config.yaml
n_experts: 64
activation: "squared_relu"
moe_layers: [2, 4, 6, 8, 10]
router_score: "softmax"
balance_loss: 0.00238
init_std_router: 0.0316
optimizer: "muon_variant"
train_tokens: 429100000
Below are experts of layer 8 (counted from 0) of a mixture-of-experts language model. Rows are named router (the router's row for the expert) and show model dimensions 0-79. Each number is 500 + 40 x the weight over its row's rms, rounded and kept within 0 to 999. Numbers have three digits each.
After each expert's rows: a language model's description of what the expert responds to. This comes from a sample of Wikipedia text that the model never trained on.

# expert 4
router:519552504496489434475523497536562464458450453524605469470491472444466436589458476520440508475528477491478515412532479492545501462496548453536536500512482494486446498440411510508426487465450589548515478506521496478493611412486476454525536439
What it handles: Clause-continuing tokens. Tokens just before a new clause or verb, such as relative pronouns, subject pronouns and sentence-opening nouns: ", which", who, He, It.

# expert 25
router:483415569479515527495538450447498502490500476468517491484531561555431445485470502517508526432583578459511493473534591523502532483484488528443543524498457446542494505545507442503581562488546463496479536486429476524519406558458464433505450450
What it handles: Large numbers, St, currency. Leading digits and comma separators in large figures in statistics tables, e.g. 2,618 and 32,070, plus "St" starts, currency signs and "Capacity:" labels.

# expert 10
router:506519500478449520531512547521553471542551477553456452459550499489574529439516540499505557483469514526491542575538437509465544453499543505527541477539536546445502544561567508506460518505392487488537479455508509553472503563438494470401483538
What it handles: Prepositions, in- prefixes. The preposition in/In and similar ones (during, near, up, within), plus word-initial pieces like in- in intense and institutions.

# expert 26
router:521548452467512503420584500504494502554537486499496516522437488529469519587496518549478484477484599467496533441427489497484505488466459444422529478493444518532449545501424524500475501438500482533478478533491523459472553497485520486524494534
What it handles: Paragraph breaks, section headings. Double line breaks ending paragraphs or lead sentences, and == / === heading markers, plus opening quotation marks after colons or pipes.

# expert 14
router:462507492494476574479554488487499519458487491542473436544475445520480550494541484511500522515502423454513524481515485562470480457524544525444493556452554461523542446480543505530510496532461549546517428540520484528496525537519512524460504550
What it handles: Infobox line breaks, el-. Line breaks before infobox fields like Occupation, Genre, Succeeded by; also el- in eldest, plus under, top, President, king, family.

# expert 15
router:491587514458491425551500433438471526465502493523529434504522511452491480512458471510523463473486441553462442512543486498495442486447526469505536467447509508487497468476513523462461531479455556523502565559503514492428435532609483528500457482
What it handles: Institution and place names. Second words or endings of proper names for schools, towns and venues, such as University, College, Stadium, Kings-bridge, York-shire.

# expert 27
router:517535438516557484567439545533454514480515425511616427489494532436452445514459500455483508533504525479485473463507472477506545445465485465500419553525498533519488512532448528498481537506514533508503510468513534466516543505432494404511455469
What it handles: Headings and list markers. Wiki heading markup and tokens in article titles between = signs, including species entries, See also sections, and List of lines.

# expert 29
router:585467513435490424486596484548450452528581478534533487519431514538524548469529493531500562488484441507470499446447506513520502516503516509446478426490477538501486493467568447470476453470520488559466536524546463446514453476425451603465464509
What it handles: Words before years. Prepositions, month names, commas, dashes, brackets and table bars directly before a year, such as in 2009, April 20, 2010, (2008–2013).

# expert 49
router:452536443517510463535482450535453535559524509524474464483500477512452473518517505511447512496462522502515501545524501576515542474529451464566482496498574459490484461446426607546528558487477446567509512591433589537480450481492531443497565536
What it handles: Infobox field labels. Labels and values in dash-list infoboxes and taxoboxes, e.g. "- Family:", "Subfamily", "- Post town:", "- City:", plus clock times like 8:00.

# expert 32
router:437519446476466508470470550475529524534476509459479428481509466475532530492527507519448529458502489497495471571542545457504486467474555518492502483478499518503542486581466547498400444476549462440485436482592517526461542469494497539524485484
What it handles: Institutional and topical nouns. Content nouns and their stems in prose about government, law, military, business and sport, such as government, tax, fund-ing, command-ers, appearances.

# expert 1
router:498501464501561499488488513499535462496460473492473539533526525609528523578460490449471554518557508488509545517485514529499527451478551455432482495457528510455535484494517533446587443550506448495454479551449530447505509531495558550511575525
What it handles: Name-initial capitals. Single capital letter starting a personal name after a comma, pipe or colon in lists and tables, e.g. ", T"ina, "| T"revor, ": V"ivien.

# expert 53
router:569494543513525500480554532538536454495442493502493481496503474424554471411536486517535501482474551560483566558490483557526554492494442517513476484521556500444542543530487592430488430573522525411529549421491556500524462450503502539507484527
What it handles: Verbs and verb endings. Verbs after to, would, can or will, and endings such as ing, ed, ation, as in call, shape, release, worked, reducing.

# expert 3
router:502452460490528460551531524522477510498521485507461556530486509528538492485467468517518508469502543493459566473540518483422456488500435533443488448493433534524453498493442449474505448509585486491465480488479489413488511423516520464512508519
What it handles: Word-initial M/m pieces. First piece of words starting with m or M, often after a line break or comma, such as m-arginal, M-esoamerica, M-ultiple, Grand-m-other.

# expert 28
router:511546493477528490529473530555510508533499473505552483513500499482466469579520466491500492539485499509547479564448444483444523489505457544532464473503503490396500476539558495530570498533514446520486485549495505446494552419541509508592473486
What it handles: Taxonomic Latin fragments. Pieces of Latin species and genus names in taxonomy lists and text, such as -idae, -ensis, -ii, -opter.

# expert 12
router:560465432454500451535470530443465475492457471500515562476448571574501562551507516450484555525487486559487446463459472468506495549517560435503466503498446535408534511421583457475537458465552521504486468477460519514463520471425491466507527555
What it handles: W for win. Capital or lowercase W tokens, mostly win markers in form strings and award tables ("; W", "| Won"), plus table separator rows.

# expert 55
router:500452507456474470461456503530540521502400472421537493409439532437524536593469547527537529458466586494548536469529504456533514473557512518488509459573491502500513467428535501507567422480487506526451504499568536499514460467556545482470479512
What it handles: Subject pronouns in narrative. Pronouns he, she, they, who starting clauses in plot or biography prose, plus following verbs or modals, e.g. "she decides she will".

# expert 51
router:450472484544447482497548506494452534478455541491477523529471495557557496442454540544511527464492539478491524551538491476512456519538492505511540474533473526526451499576443445446431433525526536445495458432528492510482454479468547521418545513
What it handles: Social and political adjectives. Adjectives and stems about society, politics, nationality and religion after of or for, such as political, social, Jewish, Abor-iginal, American.

# expert 56
router:468490557554536465507455496491518450557502483501536460480450515461536483448553480584485496485545521586518529594510471524479482416512487552500479509479529548490517474497446535523501484515545514465520491482526486431543523529462460478502486532
What it handles: Past-tense verbs, counts. Main verbs after a subject in biographical narrative, such as had, has, wrote, showed, noted, and number words like two, several.

# expert 23
router:539449469507538439548531485455456578532512494514519491529494508508557496441441546553527480551480485502472512474514514469424557446465468452580491475508488476458439551519475489521477507524536438485537507558518460458467447568572494487515435515
What it handles: Superlatives and year digits. The leading 2 or 1 of years like 2010 or 1996, plus superlative and ordinal words such as most, largest, first, past, best.

# expert 40
router:523525515494539495448613493453461488520512533496487499486536557412514527558500501525516457412463489538538453485503532513486489456520469494552565509481400467486556538559426578544475497485431474463531468541542519495406521528571508408471472480
What it handles: Sentence-ending periods. Full stops closing sentences, often merged with the word ending, such as ed., ing., ".", as well as paragraph breaks after them.

# expert 44
router:436451474515453509495541490470479492569450510514475479570491466460530443466505451477534471507543466456499506517467487494478425543517490522483525538564558501482481554621530492524445448500567506531517440524509480471508470515431520488457468555
What it handles: Career and office events. Biography words about office and milestones after the, his or became, such as died, elected, appointed, the first, ninth, position.

# expert 33
router:527509475450560441487540516483482457538539490580554463499457499516567480476508438505470530494522523570514470409399475460508499452524498467441509420502528519533577509526583445468529530522522486496453538505478402491576494527481444527530478518
What it handles: Years and dates. First digit of years after month names or from, month names followed by a day, and date fields like Launched: 29 September 1993.

# expert 24
router:478518474577509449528494521526464475487508528484427492531468489440553477516500471602554479580490518486555479547460472484444528476569428469494475507536480565587543515454592482490555486531488536501465533476454492535497524498501413529478520447
What it handles: Non-Latin bytes, place endings. Byte pieces of Thai, Arabic, Cyrillic and Japanese script, plus endings of place names and ages in tables and death lists, e.g. Calgary, Wellington, 71.

# expert 21
router:526492509507504491474478484485519464521477495523464481534530517513484514421583519515478501471517533472434466603474494607495548490480474570533511486470459493470503528494464525505519499514424510403508479443554533533437451498489459384551479479
What it handles: Verb and direction stems. Word-initial stems later completed by -ing or -ed, and compass words, such as fl-ow, fl-anked, ref-, kill-ed, north, west.

# expert 35
router:521470520563530542467485566537486478545531463414542448477463471530487498549504499457517522515500533596447502529509524476595519488430481472573522569506457491552491475496599485498464472516467540535547478492516456464522470436571461399530478463
What it handles: Coordinating conjunctions and commas. Conjunctions and list punctuation joining words or clauses, such as and, or, but, &, commas and semicolons, often right after plural nouns.

# expert 52
router:569499452513508441560553502498500450503561507491564467466501537455513523539515548466572579560460504493577500496519492427414484479545531490522510511528549450544451537427482508470450445459444470530509487440442454476534507497591441490539468484
What it handles: Year digits, LaTeX backslashes. The last three digits of years after a leading 1 or 2, such as 2-021 and 1-974, plus backslashes in math markup.

# expert 61
router:479575492516405472557403476564485459495502516471504473479521457485470495582561456456545521460467489523528498474542510487447478489524544479486507572499496546516448459430543503449516532492528496528467451480495550494513456477510515486476467478
What it handles: Foreign-name syllables. Inner syllables and accented letters of non-English names, often Arabic, Turkic or Slavic, e.g. Al-iyev, Moham-mad, N-ur-iyev, š, č.

# expert 36
router:566474547477444543496536502510522504475495515537503520460485554497504486500450572503471443474487465497489507468561488493518488470580566541571466519530539532518524453516488472489494519511462490511456535460522441529440535523496610512495570511
What it handles: Word pieces in song titles. Middle pieces of words after a first letter, mostly in song, album and film titles or names, e.g. Giggle, Beatles, couple, grossed.

# expert 30
router:462537533516452483496494485463475456540488469514515514576541496501451465557459534512450471519570465536531559497444497473489512525557444492498433519465556457463497547504508434491520484502470547482501457521444558498534462470557505500497523539
What it handles: D and J initials. Capital D, J or R starting a name or title, often after a pipe or comma in lists and tables, e.g. | Diego, Dušan, Dark Streets.

# expert 41
router:440471594435488508522511446444492540475480524536480512512550533502411500468480472503494495516481410515559447465507511518533486441489517554438494434490572519521474511540481493526526531546531552596526533503430443550476502579471448571478508465
What it handles: Sports and wrestling terms. Word pieces in sports and professional wrestling text, such as league abbreviations (MLB, NXT, LPL), Play, championship, tri, and show names like Raw.

# expert 17
router:508509518579467575509506512530510534503479532492496483457534504482581516464456495445525490496462417456465461497439534539559429565508567531506549568529434518532492471504404436512485563513465459478476509514482480419540472446460480459465534460
What it handles: Lowercase word-initial letters. Opening letters of lowercase words after the, a, 's or commas, especially s, b, d and sh, as in s(ensational), s(olicitor), b(ed).

# expert 19
router:485478538552456455485495516477500541505491450511446492504458506482538543496527535437510489589504458448456537526518450422493458502514458487555479480554488551526492495567550453477426508511487552574516546535548493478483463571532454545471560481
What it handles: Preposition plus the. Articles in the phrases "in the", "of the", "to the", "at the", and "The" before proper names, plus the word piece that starts such a name.

# expert 58
router:514477522494527509448523446501474485474490490434515525488488486439457524492436460504507505426475550526475528483508540479522508508446463543484423522493509512595502550435501583477489455522453510416528550490440560536476501446469548492532513454
What it handles: Numeric table separators. Separators and punctuation between numbers in data tables, such as pipes before vote percentages, opening brackets before °F values, and coordinate symbols.

# expert 59
router:516496492532529447460569534546527445495499441427484515507450477497548530519476495521561528530469530489412555526491436486548509537493465517566507429540443503532542510523563538542515508488445533550501502524556474547509451434511453464486505448
What it handles: Prepositions and function words. Prepositions and linking words, mostly to, of, from, by, between, as in left to right, endemic to the, to Herzliya.

# expert 48
router:436549495571432540524530512561506518478582529513503507524511510447508582484508512462519430502455515455454467499451446470493493529522568571458518517476451535493529473524446456512426532500482465386424527476457477534542506525493560464524426492
What it handles: Latinate word stems. Middle syllables of long Latin-derived words in medical, scientific or general prose, e.g. purinergic, urinary, dispositions, coronavirus, evasion, treatment.

# expert 47
router:469446515547495472440528532429465551459480527530551521512564488508459464445481471487495502512524501476501461497528505470534490527530554483607497539540398496451559582523468492443473514495485544435491445512526459502421447454507490493505453539
What it handles: Definitional is and term. Defining and classifying words such as is, are, term, part, form, and digits inside coordinate figures like 46.53583°E.

# expert 42
router:496392503526457500490484530546490481511500480520540541553572493485480538513472523488481591495534480486528455527489525537532564584542469537564490504477525492549479490495489528525525470499531574562483459454465490494489557565454491496486481504
What it handles: Film and album credits. Words about releases and credits, such as pre in premiere or premise, album, film, song, directed by, producer, and dashes in personnel lists.

# expert 63
router:379529520466475445531506519449479540493474506585478525449538467500472469554466528500503561566481468474485496488466452471436544451522529533494506476456495479456536450400526519497463498544509515528422522426499541511500503583541592563528485543
What it handles: Given names. First names and their word pieces in lists, credits and tables, such as John, David, Robert, Hélè-ne, Ric-ardo, Natal-ia.

# expert 16
router:537505494587524509510441502515499527493472496517497480457498496438515504496480478494454481523528503399503519507485551476498519496442542465503459479473498534529460451520523461493472497510507440499483502526412420528452535572466451540522478495
What it handles: Chart and award names. Capitalized words in chart, award and election tables, such as Racing, Actor, Music, Albums, Top 100, Republican, plus some noun suffixes like -ation.

# expert 5
router:609459462553510453511461505490494503423506503494542566483545528534541477501499509469474513479528575478524529392472489473619527502521493496510544471502492517480468536453528437492543483541543510586435489489466481403489522489543505462412500517
What it handles: Capital letter name starts. Single capital letters, mostly H, L, P, M, that begin proper names after line breaks, list dashes or table bars, such as Hamilton, Hong Kong, Hideo.

# expert 2
router:483544487508480535542469546532493438503530479453516455503498448477549486450487474501505513578497537467552479545549433486501594499495463524557517483535522514418494509526522490581459511465489493485466506542449524446469536460483517434521479531
What it handles: Taxonomic genus-name endings. Final pieces of Latin genus names in species lists and taxonomy infoboxes, such as Ceutorhynch-us, Nebal-ia; also species, genus, of the, adjective endings like -al.

# expert 60
router:526501480515519538538459483512509529532530507452484471586509483477533487509474471439517518531513433450485523587555559494444497578503443421479485498565536570500553572565498484522492469478616568510478487534560557452538497472442530523440527573
What it handles: Indefinite article a. The articles a and an, often joined with a preposition or verb, as in as a, is a, in a, of a, plus his.

# expert 54
router:506423549510502508499505512468522548436529533538487524475532520555563503477561566474498486443457515464439462511467531523543466493542486465468524531538540554509477466471432499490434471521537409550469463472553472523521521515568550515488521486
What it handles: Word-initial pieces in titles. Opening pieces of words, often first in a quoted song, album or film title, e.g. enchanted, enclosure, Metacritic, Metal, "I'll.

# expert 62
router:550470557542506522504561506549480542567565562509463508488554520540502549491466557556431487478528476528545533540544565501501509518445501515454513466459521577511509499503471433483576518443419475447484481458479501462455527514498532517512469517
What it handles: Word-initial f and con. Lone f or F starting a word after an article or preposition, such as fairness, federation, fetus, Fife; also con, ass, sup pieces.

# expert 8
router:551459538500449535472522497523474540563526526455500469515547578516519476429489518512483399500464499456566477540523478550464497549510497483581560506456502457516478503424531450497508556397437578511466445499481472505504449473494540461539515495
What it handles: Sentence-initial determiners, Al-. Determiners opening a sentence or phrase, such as The, This, these, the same, plus word-initial Al/al pieces like Along, aluminum, Alzheimer.

# expert 11
router:457511539541452493537516511517450492504558518467555450435516462512483458471554467456508534540519518464503499507465506524560517447455561516446526449588523469447488507510422449560505476463507391463444476442433482497508520545536590500483465509
What it handles: Technical and math fragments. Word pieces and symbols in scientific, medical and LaTeX text, such as rep(lacement), prote(in), backslashes, braces, parentheses and mm units.